config.toml
n_layer = 13
d_model = 128
n_experts = 256
experts_per_token = 6
d_expert = 64
d_shared_expert = 0
activation = "tanh_gelu"
moe_layers = [2, 3, 4, 5, 6, 7, 8, 9, 10, 11, 12]
router_score = "sigmoid"
normalize_top_k = true
routed_scale = 1.0
balance_loss = 0.00749
balance_bias = false
n_groups = 8
groups_per_token = 2
init_std_router = 0.0343
lr_router = 0.00232
n_head = 4
n_kv_head = 4
head_dim = 32
vocab_size = 2048
norm = "layernorm"
norm_place = "pre"
norm_eps = 1e-05
positions = "learned+rope"
rope_base = 10000.0
rope_fraction = 0.5
qk_norm = false
attn_scale = 0.177
tie_embeddings = false
parallel_block = true
init = "trunc"
init_std_qkv = 0.0429
init_std_o = 0.00841
init_std_up = 0.0429
init_std_down = 0.0042
optimizer = "muon_variant"
lr = 0.0144
lr_mult_up = 0.645
lr_mult_down = 1.5
beta1 = 0.93
lr_head = 0.0125
grad_clip = 1.0
warmup_steps = 200
schedule = "wsd"
decay_fraction = 1.0
decay_shape = "linear"
final_lr_fraction = 0.1
batch_tokens = 131072
seq_len = 256
doc_mask = true
train_tokens = 512300000
steps = 3909
dataset = "wikipedia_en"
Below are experts of layer 8 (counted from 0) of a mixture-of-experts language model. Rows are named router (the router's row for the expert), down (a neuron's output weights, with its number) and show model dimensions 0-127. Each number is 500 + 40 x the weight over its row's rms, rounded and kept within 0 to 999. Numbers have three digits each.
Before each expert's rows: "raises" lists some tokens whose logits its average output raises strongly, later layers aside. This comes from a sample of Wikipedia text that the model never trained on.

# expert 27
raises: "e", "a", "ak"
router:472501522444450461519470560481499472536543407445419520481486455528489506528597498508497461413544532512454525473504498568466504525432540505429522465549500481544504516489494518486463510386505566530566467526469473560483475506506496463528483461512486455546498517549465539484471549452443465505482492472530546585494552551463555527538541467568512592536498483444522520452430508541536480536470
down0:536517437438564494495529441492496494472480497496523472490452548468512537474496534460594470503516450485521494391475521463490497521526596479494524535526527549490512493482514570545474536554478501484426569457439477500550481503480500557509397460481506576488536458518496491470575430430438494470416524513552518459559500529520533521489527473552444477442513451554488587554483491533537512481482
down1:447475507506534523464526522423460490490502495500462480434479525483506448553462512484497485476497486545491391481465529544498558480464548472439503540462495498497460480554576535481521491563471550505463449457466485521463535515536545538504493449563479528415475508493498535513571483472496551478429476490549429546472431493563586575476539511499461456531547490623503527559434489565468535536502

# expert 140
raises: "at", "s", "ight"
router:422442501491478464506551553484602483512508399509504523493502438510503542499541498518430560449497502509468425491553511565518430513473476500493491486529503504509544571563470493476467529500530535472465490577481511483495508516477436504456472528518397446492515460487451561500502543462471513477519522509353506517517555516506520519522551433521499572575509462519520554495425448515481515461548
down0:465492527503432514435492533476481515445531553482496485549498486463569486509530480490537505525429416488512513476502466462520592518518473569494528435463456644555516428543536475442504508522482522507487466514511460485581499501520514443461508506477502564503508535465418515474421516497526572523472542511536522549463501442536490464469480523597472478472462446531503523503503439422565503560529
down1:499503530442496401550534506484523508512466536462495467508382482404520437566550479564486527480537491490456514600470425526492523490487481511430504459434540473492541455503451482472498454520510457554460497526534462540468436514542511516507559499485464556543533475510541499520515499499573550554463568474491461549484549514541424514542498477494478470528466532461474466477616540522459475503547

# expert 144
raises: "ed", "e", "ing", "able"
router:457436484505504433466504503476529496497488451450462492530488508484461572464539476487507496457555598498456502508435471556523459499414502503461520455472501492490528521491557482561490469429503543541460505488507592469478561555492454515522494504580493514491524483421469484501516513502513480468598620560505596541532502539402533455506509485539558531514531432464491510431487477482472450523482
down0:453551530538499495476469549448498471540513546451554504506491495489499486507473458461555524516481485440451513483425581478535463345498494485504546549473486460526446553493554535517433516463534467518494601502444514526444491503503446534482469584518530477422490552508471533484451531481485454512601511460498547529587498482479534446505526564465545518462456522474539494519469480502564518532468
down1:467493505503464489535481456475499542466525539429504514510429518459454495473539450476522572470422596412572511483465527510530456454537472499509471500519566515552478462476443508573582510587464475437498455514485531489542538459514560489450532594422478498494521525563505493432503432513489526564475484538511548613475552522555469474522531492486456482533461470494493464541519482503479479484496

# expert 211
raises: "ed", "other", "ut", "ill", "al", "all"
router:465516489468484477462512501453495504549546398525503518442486415550517528480538535504520572468476527502508501488523470569525415526383540418523508490434454493461523540498467490476480491459473517457504438499482553445460516518542501548501474536534416443498561461511469521540547540443477558475476535504510523574445537587490526521412535519471566534552562538518473538511476484523529455489522
down0:515496507427537495568500522400499466472524516475403498568513541501478571531452517500553444491433537555468439503483530468542531507427453584533522458485510526456454494485517485510522476464429561477538596536524452469489459520509509496476423493501501498502480508553539547447428471512541468491503535534491536452449497542495472512507498510610486553449539524496483486518418545535541453567497
down1:482487567533487588583544486475434549506542493511502438518511503511520455475464480389534432482507542551572504573565539486448465525492439501498487544512449529477530477520470471484530479568528497533499479512511546478443440442513468493489473526547464558460533487536481462505442588474548548500461495457593496549548498464457415476456449524475525467455534549463498480472492502510576450502498

# expert 57
raises: "ur", "u", "ri", "at"
router:474468559497535522416498487446528461491621426499441484426466489599470551479544497462533501445535570469517459391491441558491488511485503502476540500513498582426518489504481505504499511480476564469537539476469497466438539446496524479443462471503438538553524459474504507473502513504534526508484519495503540523438560532423528568480523481512562543579503494514457568468497501470521481562486
down0:505509552532570493595553488539534477483470486487505548445555488494385553536437478539547489483516477497547455463479514462474520564485552465439529535489522561537456452495503522613473433502592457522503561422534461480546476416468533472550505444491502482431519485521491517493526527499438438473449519467537508488487498518491488467505464523601455489493523514541495509513478471423507481488547
down1:543504463508548491505517571518518556540442544502531496537520575542586443502490448466471506541458494558376557463453470520452493430513426481482587484475485451525384490517471467531465545529487462572426514524483513507511518475473502468523490523460509523535461438478485590478534544483522468567504555544498479550468553477473525488505489502495425532462504501519486505423526519564507478502460

# expert 113
raises: "c", "p", "pi", "ce"
router:472456501494518477494531564495479521528525471463484492498538493575492536477528532483511565443514578456435437494546468518633451541428500479419528498545454531434508481483467465473514521501437537453493463587498544539499527549528452461497541554540403520593492468482477429480457492475530461430554528488553505515465554514470556510478500476529484517475517482531417537481442475491519480497521
down0:555577486557452508509404497547514480517574506591483467461532470472531483543479453473512499509525477522543520548488533468573568514492495478495580482494446515431521486462462485488524548470439495525505492471509460476578509517465451548473531498586486584479479501480499516464434486510535442480481526563568565463444528486457489439445462528583433455439541499525502446526489485439501559469508
down1:466497469551536512492517538521463453439482537533483457518462501528493501438469443507527500558487506533549506469569510490437538541458530491454535509421546489568514477482473516464503553472549565413535557518497462521510506532472519512571497479408489432557433401494510520524573461528459475495468520479535503471561431465515463476555415490425506484533485537518497501444518535524544493586578

# expert 33
raises: "====", "==", "D", "===", "T", "On"
router:488505552505425501510556552461491499493558485493432502503461499499505489492518540540474467525543505430500438537513494548517493490469519437501528457506398515475549578499515497562506567487442480428493480450473540511490526509533477557409567498504487456519501425478466506575534547412473539421513499486494490522523583590437526527481512413524607497517496473463478472508513460518563463476501
down0:487403509490491493508473468523569569496460493508414584476474485466486524535496544506530590483485482512493539443520442472502517479497533542433506463504510468458408538520494466530503443494569515435489511434552504472576513458401474550525496554461544534518491541492488470533512526515518546531524538513539579467500467527429538496487506521519434470432458540574438560527519534454458437498532
down1:522526509531496483485502562466507463528454579491497488486472522481398461569485519461466493473490506436511566462597463496549497534499509495437450463441550476574527478523529442576507492482470563509436552519439450507436514448560474513526491578456469491540548466473507536513611508553515508497426457487481476517506523535484507491484458534437526511412510465482524541530472557536498579456485

# expert 105
raises: "one", "\n", "|"
router:511487532507460509526470454472569480522511481459505526422469493473469522499475582543466565471538507492490517478581472471533436493490482528491578407512498546436494539514504560516506516484478509420454456496495527498434528429488486511521502533562496515506569500490396514546515570456462494389532529549486569542519547469529509456471545419527567497487476462398436506464484480482516530512485
down0:465454481459475526479551504466487510448511504479439511505560493472457477571539453486575525593526532434501474557538509476463533450386470505551481504511471532447467512398529501509499511521494470473494548469406540564491579462536522555489503526424488497455452547460518503581490522494499566447468512491460500486517479533540555472494450536453583493453509550521484508467476552542544521469559
down1:437494494555481495506558461443573487521480510518495444476483567549506537502462476470483475520502477444430502402511488492536507542473500530441567546477532523520446534551590555509434532527472490514520483500469494534568514421590480506516531582484475543513466492466558578470598473432476508531459513513500431563491466475565476503481423505476455460509490531541456501478523499471423485476533

# expert 232
raises: "in", "n", "led", "d", "s", "ling"
router:522524530487487437429523484437545466552571520511467527478487536541476516456553525490399500472506529470430495421555438492544451521504527554402528496484494519450569510543528468496536515486532558467557465596467510562411508525512475562446532492508568453491511492378484537496483509485510539447549501491474487486502549576472523467491501471546507541516524476452464497453440538490528488496519
down0:516482509568438506520553534549520463431478464395585461473490577443575419494486436458549574565485525524513459441495530466467503499477506526498464490537473499532538492498503484531519481507503481451488491545525488414532426470500502484460475514496468464561556514488464554492545539514477515518539544474526490491432506500558456497529508568512442555549437497547443497624466477477536489459502
down1:518527537516469534425513498461454516489510578550397545548505492492511498521543510527507508445524446551486537460557417511437508521567446598526532494495458521541457501459492486497507505504511509489523472516490527503406511438477530470450483481545521507516488500469543486455461500595622497465523395497500527534459501503534499510543479522545516518432463488445484484511528510385560503531440

# expert 90
raises: "ing", "ance", "or"
router:444495568480531481545518512463585500530542479474452463411505492529470563524562472470475516462496541486500483433502517513515471538411522459520531457539471476447470527481499474533517520467543606506498426533448524530434537439522451466483512578550509482394553470425480517534577529472525534500485514526438491501531533509497542549481510389506478532564512513486476556493472482484468462561515
down0:536522545514550497482526414517500514504454461531542508509526529465582358568597508507445486543439455442483529450463499557480523524511523580511454523526472391545500538458531570483537480501502512532528533475570484475477497493516499475494452498498528473447467505463482488526510487510566454509522611525498510501501439553464516528454506530489449437518423526506475456493520512445485439524532
down1:519545489468482504537485363509526507548443484558477520460495553559486501505464531472557514517503497462534495497551454452440543518527485534458492520474507473562420551537556464499452536504589445509542497519502405555495509501460474499520526476570451454514502506459498487515511456466406448529427577442521511486417537484483543449545515503514530500508463515507491513523534524508482425538603

# expert 94
raises: "ad", "duc", "n", "g"
router:462452518444430445527475600486534512606553463452488479484463513518479531465541532475488549542532492490500449451530477539525511510440514480417541487565467465465507509522480455512486536450508557507525468512462485565510505551567510541429528523583492469475489527444455480516538521502444528461519478502521540573495500494448481495404549445521530553524512409423530538551430470476518521508456
down0:443498399496481513504582424439504555512537398507551507525457538486550485513479483588459544517517475540471535437485490486510514569503584463450522512472465483502478493470519567526487529642574517441505500520458567502509544472463536520480493469504536488543489472494459464449421501487500540562480518528486483474492479544445490572495469499422486467568459518475504550466477501492490522522456
down1:467439483522506505438572516518529517565433486513420507450467530495462465433512572462451508469446425545547454484480516485462463508555496544500494524482466469452549539524499480495510569547445478476477586581486505588520630556456469517453556534482463562483485485574495492539509522456570482495482492549467550501500459487527504447500504482488424522477486506493519492494440532461459547542518

# expert 28
raises: "u", "ow", "an", "el", "led"
router:450456479472511445479472493460533468593515427476430558410529457514505495601571522559518497457566468510476583471547481534568462497509485445528518464559440481470511520539460455546443510453520503518562453500473539494491492459569581535494481572515501453539482517460489513488516482505493429511482513520485487544452530476459509467473525462539565510577521519437534527493492449458524493475578
down0:427540536474486495575461435453489551393505518466440516511555519503456481448489454524515502491502584469455488545495567393505475514519470520560550492489516560553536517533510485483505535515444440512447454506478507487532474536516448503516501614543573558599537503516503511546495429493467506491538558511417438523487447415476534514504451457482501521514473506467460500518533483491537519491483
down1:457451542552498442553429432499478536455448519515512456500523522544471526518553499516513493503491504512545511491514538485473569523490479481502453456514441546475467554497450559515440534459528499573499431563527497508445532536596511481484551491405473432512540484388508511500513458520499462452488476509489518433553468500474515473575478495494456496621537446512494497438578534535551538487515

# expert 4
raises: "ter", "ting", "u"
router:531351492437448499485536537480539538575473505511494563513525427518441541497526507454477553443494458464490534468472517544602461516477519488444521452521491469525526548444533426472472558439455503498498514519494525479499537421468479494505452425549447516536535463488504490531495478473540482483588543516468522537490482560529519495477491497536564480561562478517528560442510500499444491537578
down0:486468487524555513418465491510492550538436473582490544493493495583510527472493442459454547466466479453509533508470479484450527508529465536492507512571475522523448459495471481569478513430536450424501528498541509473586480533518521478523477509495473477492438488489507542445501492531546524470585481447482568476535458470563499457527569474537505453442577474447607540443460477543473556499585
down1:469534444403516566512463492497512508498545473476451533451578509511499480532487490482498538475483570526521560467445527423467516513517485533541536469497612506506490493528438549483539475542464487595495528475541480465577531458463528478532534536483535403487504536506520434536472507481444421538550514509497491531504492468433500504472554526508497519475554470473442463484501480421382501561558

# expert 149
raises: "s", "in", "ir", "d"
router:473454539518431495485547494477514483471602436481483535465554510459477503522548504532432627485545506457496498529525499511534502550465471534472471476502470585482559567476495469543459503441484598476528490519495496587483519495466453491562525489544462486529520475489457505538490491454519475437513511512559499488446570531473555464402483463480508451548513434521468500456468520440564465578532
down0:525531453509509500462515445431483548532529474571469537470402571530494461539609546478459478501482453480467429492448486519495538473533546480567474499500443534468520464526506489510487517486594546503477497545497435517497499475492518477449492404446498440468468568529538519483531547474527566467526482528488537484503481488446456509520509521593511555433530556495481472541437483516479602444534
down1:526555550491546501559497554474491520535553465478420497496480491482496526471494542500477495491483437476503522448476584540472509492553519545457516480476477465506470484558434483544535507478530515508532550503469475464541516540559483419506491533482518501465462510502538511475463426413506459416483555557437530482531553495525538502470445491481487482477564505535564444375547563493623427514467